config = dict(
    n_layer=11,
    d_model=160,
    n_experts=48,
    experts_per_token=2,
    d_expert=96,
    d_shared_expert=192,
    activation='clamped_swiglu',
    moe_layers=[0, 1, 2, 3, 4, 5, 6, 7, 8, 9, 10],
    router_score='sigmoid',
    normalize_top_k=False,
    routed_scale=1.41,
    balance_loss=0.000168,
    balance_bias=True,
    init_std_router=0.0081,
    lr_router=0.00134,
    vocab_size=8648,
    norm='rmsnorm',
    norm_eps=1e-05,
    tie_embeddings=False,
    optimizer='muon',
    lr=0.00704,
    beta1=0.95,
    grad_clip=0.5,
    batch_tokens=[32768, 65536, 98304],
    seq_len=256,
    train_tokens=267800000,
    steps=4372,
    dataset='wikipedia_en',
)
Below are experts of layer 6 (counted from 0) of a mixture-of-experts language model. Rows are named down (a neuron's output weights, with its number) and show model dimensions 0-159. Each number is 128 + 32 x the weight over its row's rms, rounded and kept within 0 to 255. Numbers have three digits each.
Before each expert's rows: "comes before" lists some tokens at least twice as common just after its tokens as in all text. This comes from a sample of Wikipedia text that the model never trained on. Tokens count by the router's weight.

# expert 1
comes before: " |", "–", ")", "0", "5", "3"
down0:204152140127117121108072188139188149140127107131107060172102132102102112078140102072173060164125141098165150120152105145136167066166123158119135145120075143183143097089135130170150138089136096134128122186177140123099128205146096171151160118099067096107160151110117069159123164156155114128108080150120081115178105174140122112123096221116137079096109098160164141148108128068154146153157124157115145101153123126152110123153107127127102123181172092133115106142184114157184205136161138
down1:109156099084118122086091154125143100081105095096145130083095146105175149171115121107052149162093148151150173118176151136127094084191125109142122123159130125096138147124116133096104099086174098115101103076124094129157127141132124148119172166116126108140212086134097112139089122076170139198120146097137105143108149106147110189184086134142137103154157144057108134070116120138123125099143183135188087130171090182136096145062128111175138081115204091159164105091139164159165109154038105
down2:114107138081114132130142143098131130166161151194108110075069174123093106100118118169101101151124138104147134109076168132113079129128108097151183109128087114111137133153128113125172125190109132110093173173167152166102138108154176151099153105160128114194108123085068100123130174107136127088104154171145128127136106080152110159222046169115076137111093147172130049108110083120065162142162087132091113138158098137117150110119087182165127119139149103025096101154148121112100185112088147

# expert 39
comes before: " the", " ", " a", " \"", " S", " The"
down1:122081188066125103073058123096108103103058055137145125070117100182122132127113187141130101075126116136107129172134108161139104137111116072107107110148085124169128133150038094143118107144135064167125121050132154123156115113116136135069109130153159094143180107101068154136122145112047170161140152136124118174090151088080090133121122104162095149184144145120144133130172119141110081146146148115138127105144098158205102089128143117138126098079191148149108163112119159153161147113053101
down2:148089135098086129167121065100063093140116171173122138096076125099072147112108104093129093147128156194163124123125199110079114104111087172102120059117111073157139154165097137150138147134095135168091131097184231133127121142130132189119111056167114150114100149125057090133138141123165128119141134184076092148119125139156066092170137153132125129137156156129087124086152109171051101137122122124109146122157057166165157096195123081143133184145127138127077135126145168138139117140120145
down3:170113097097108146090187098124137189121134119128146174119145093105130145129117094165084131107145119130107106127101147194024099146152091102130112148128192099099179180129183133095155089153124144134164133190201109164156151163095147100099143126123165157084094146168118156108123146118206133145186061127066136067147060083069085158161152088154168137090117171115133126121139135100098155139094119145135125089133138176138139182121128114126190149155115187132152124113141149145170101101178131

# expert 34
comes before: " the", " a", " his", " this", ":", " an"
down45:146149100137142063155073064188133082213093147168176101134166165046125170106137090139115113086129132129063189131130158134079095098111144089133096133111110163081139111080132112146183156175150123143122133149099119148158069131130123156068164115093122128182108138088171138152158073104142109092167110114158091156136134123154115107074189157114099102183194136110146093118100087123098142131106131162157134127155129114145132069153206192142148111077114101133112104101100098163152153127129145
down46:086082167132119091166103134164125162088117160137128100132107182141155057151130132108106131098137097102131118117116123186096135086184113136134157103118094095123160117151134110175134123033088081069141159126187084074124124130055169130184116121141122109077157199133150144137132135155143120129091153127173111119105132105136148070144121120122089144113147159179119124176132194180120177109111086160088067089145075092115136153164173146103090106161154060124139206126136149172154117130120199
down47:160117121122106140198088129085177130125190143135122159134162160125146085138093148206129149034138147236092088090159090131135125167099069145148125092139111111149129134129110136146102139144099165137144115094035120188137128115101088108135140112081151094177100116132120152187083148096138141076148113140152173093104123165105155094183144148085162113135157168137114150160117175164205093162149088161143149081144148142093177069150139110163161144135138116139178128090105099105150095125132112

# expert 9
comes before: "|", " ", "===", "|---|---|---|---", " Party", "=="
down0:147156072097107086114108159160116069093100098135078091151126117095145123118149103105127094140103192092114126136170138061166178159162111139138149133088155099162135086114131111115102102110096073151138095096119121133098148136161090114049173107125055126086099152081105054169143150141137103136121099154180133120187066174142139104158150172120154070044092112144099201117107164081141173169190144132071162165128148129103162095179136143137145135165145094121153138122077140140130155153164138
down1:105182157092118092082117120087134128086113142098131168061115135132091091085084164120091147134104157123105114136106072162138110103162099076110137092152087128115164125122063139160096096088181092123126076118123105135096110136139124127127105155095109121123215126066065112110085125088151117080119192119124092113123159084085133162170073207152059121089152182111120125129117119139103167080114182146175150132144133149175102109152184101173104094118181063163098134076153164100125107152137116
down2:149114087086119184146110113153132098062111141163083155124118122152066120106087082149071127149146147159106217131100170117166075108110125137102146092161149153150106136138077086090143107141100119139114124146150178099169116100121151142135076082143144122138119156098066036147125152089140185140126128112127076149091117091091049107161129117122057149137130155130089123111170133188079125109107105112106103154162091166097128138187131156178147162184174136127117108156167119177056117071118155

# expert 21
comes before: ",", " of", ".", " and", " in", "'"
down2:136085165075128139148111102147080074115093104211135169103131095141097142100127176089100098189155167144114180112130173182123112114094083097097124116116124134158159125150137117138166108154112164109154094069118160145108088105139137127119128050085131146103102069072047111129105157099123102096115106144141096132083116117185122144180143087166092126117130187071107150099139057107169100150153115132093080153193036137104144096157145162174145155120165111094144151107119140176110099140094145
down3:144060134026167155098192103106112133114108135122172132092127099123135167099098124162122150102116059111094111160083134118120132147111124146125164132123109087077140133113127118119133120140128151161108116169099158087160092202119130083192158108192170181162071130109087217152107186131196127119122083118099150119150062087090119116158139076164184117169110106101164069123179139128135171124129104159082135138137135084110200161066144126118119100130141137085116181119128131099116116119146111
down4:099035168141130086107164145143159142143148114118093111192149109100128117098044175184156172160108105058150082091098163155122210154124105174130078177106193086128123081107174118142078103117141134199113170134156136144166109118102157160164146133104149117117113117104134135131170096147094117149127175061138108158156114088133124078125135062157134087139158164154135143128154117126145142101086113155138103098124048075148110166180115146114138123122083112161147127045092131133121115148102126

# expert 15
comes before: "1", "2", "9", "born", "8", "3"
down0:160121147117168195103080173165150159089176130128141100159153134126117139148090111062120106146122167124167072102092130127134164124161120183174169063102160166083154075104129135170168106059155133172065165115159108161088086187130108118076100078112085128073153165089154120134146104105129131129105113093132122182156177160148141127153116157128128050076077117113130139152154106103061091158145115121171107181149164089108144125154110132128152151151093122171124142094076129163121153107181186
down1:123159134119074142067082083110096092123096164101112143096106075047107120138097122142128168152104222153088150136129121160121124114111118077118108103198107153131161091133088156133097140071170072145122123080113140105149133091154133130106085142122164104134196128123100098124160157162088145118150172151156083080147141124125100183207133152111132092148179125097105148113094206145075093119111144136166133106135072181128099183055138173163092129160123066129111128147167159093129134158110105
down2:143126078157137137148095131140090095110155123125159179105122134084110150088091113112159111171125163141174171169068122134115084077117136136145177086138142169146128097126104118117149168133118138097142149098139155080128177114133142182064105115149183103116100117073107084125096167107149137162130163177140132155178193072122124113160089111151118107156147150110046145131161085179058066124145116139067114170207096142124210091124091095154121188154137071076141142131155092138143159100113171

# expert 17
comes before: " ", " UTC", " Candidate", " Votes", " Team", " United"
down5:146157146133122103112128082127086126173171128120088075176111124149142154147106178099147182138137103109119129108088193115079140165146187094151158071134159161083161099175136221137141174156143107163130172153087158087182068131123094136126133202141130137154182137149116137130087097157109189131124125136121131184161128112100155119123156143087039164094138110147134097178133113117104167110150098080107183125161137119052091113089146203113132104176137176086127155109149164142084128143141149
down6:108132118105164168074156104181158164114119135074019128127149148134176152126110084107176122128115107180170138127099062131063153204162120153179144153144158123099134134179161156127132153081063109112109173104158155126095147118129108131169081107167111128110106071139134164099112190137114157112165111094125141124112096029181132114113100089143142120115101102129096135128144154149134141157088151160144182177120122130102106146166090105163165069140139145077165159083147174159132157181087125
down7:180138064132131072067111103082172075123030136141135145176133120100119108051162135130126112134132174101128109076088118089142154155124103116049176180125110146114112100135143067104096148102122143078134157104114135091138115127167147191108133102179138167112112149121105153137104123193209105122133110105134085175126155098119126157142083105139065130101169102166099099207157101178172156150165074167121117072111118136142105139134098136188124098136120094118143141185103108098140128117097121

# expert 41
comes before: " |", "0", "1", "2", "–", "9"
down0:183097104102106140139105148133160099129161109188075055120147086110084122130092121132148084176122136117099136082124100214099145106124110163090123142088136148163152090067136137193123105139059123186119117165144142114169104187110070124129169146110092157147112134105087099149103131170133134164078107135107147161149121144157122137090181202107120108094156146166113178143113118078089143095179119126113117145117098142088119046206126148147087129160202096126188130090163145146155112165140158
down1:078091194034143111131077113090111094124107119147086140108110111139173124128101073140088185127099166120053159150089116134118102113080099069076087068167073149177131101122096182116106123095153110154102109080150120126135176165171178128104124143116107144126152121091103117079149157157118135116090127095137083158120141105114151117170108084162118095176128174101092138143127137098073088085118155138147114099162051110147112081088152068164110105137174084129140117131181131139191143097086127
down2:125115080126149139143148124148128130106179137157148182147107130126120091064195118120135107152178156143096146131104143087137147105135067162142125086137119186155122142205117126155117177101085125088127122120131218104131144158110151177115118093144108158131081164110060072126143184084127120075111076125114131169110181071181115112184095146148134166167146130151100129111109100149107109198164138170091143108170086194087114153108087089175144153055102144087119117122084125157088176090107147

# expert 4
comes before: ":", "|", "-", "=", "==", "The"
down2:076147122159133151126169175106068124067163117182160199131085129111115135112073127112164119119129122093137157162097137159105105122113079123148145027153142157120157133135091150087169135120108121111085130117111203147195109110113109131128105101209131132118072133156067078148134123136082145109115127184158092143103159066106110079193059126143083153127087151098096112104129067137109094097150116076111188126156105163167143101165127116135098196128125156124113129170099138167136178135097123
down3:187130092062151117078184116161119168096084137101109143108159144113140189106055090164136136159170115087179125161104158173119152116118154133103171124135166126061190145160150142092101119194101147105149124131193151063178116133135142096112131129124122155083107121128093108134099124119173097132087039149033105132161085086144111198172121121122144118154159149155128071163161151113148157083092093130147182124102107112133183154122100144119140115163106162080137174140130139133105090126138087
down4:113076174195171069117136153116157137165102147107079077120132104167129122117124157083083143146128126068143111097152157179123204149121129066144137154087115098163148133176158158116126140122109149161027106115166130101161119149167081108225162126154085150098121129110138135162196102189118117149149138113099149144170136099100113134097103131132136103101100117077099138162154142169146112098078131161143146084077137108136128159129080118094149115080077110119099148065091129077111139214101137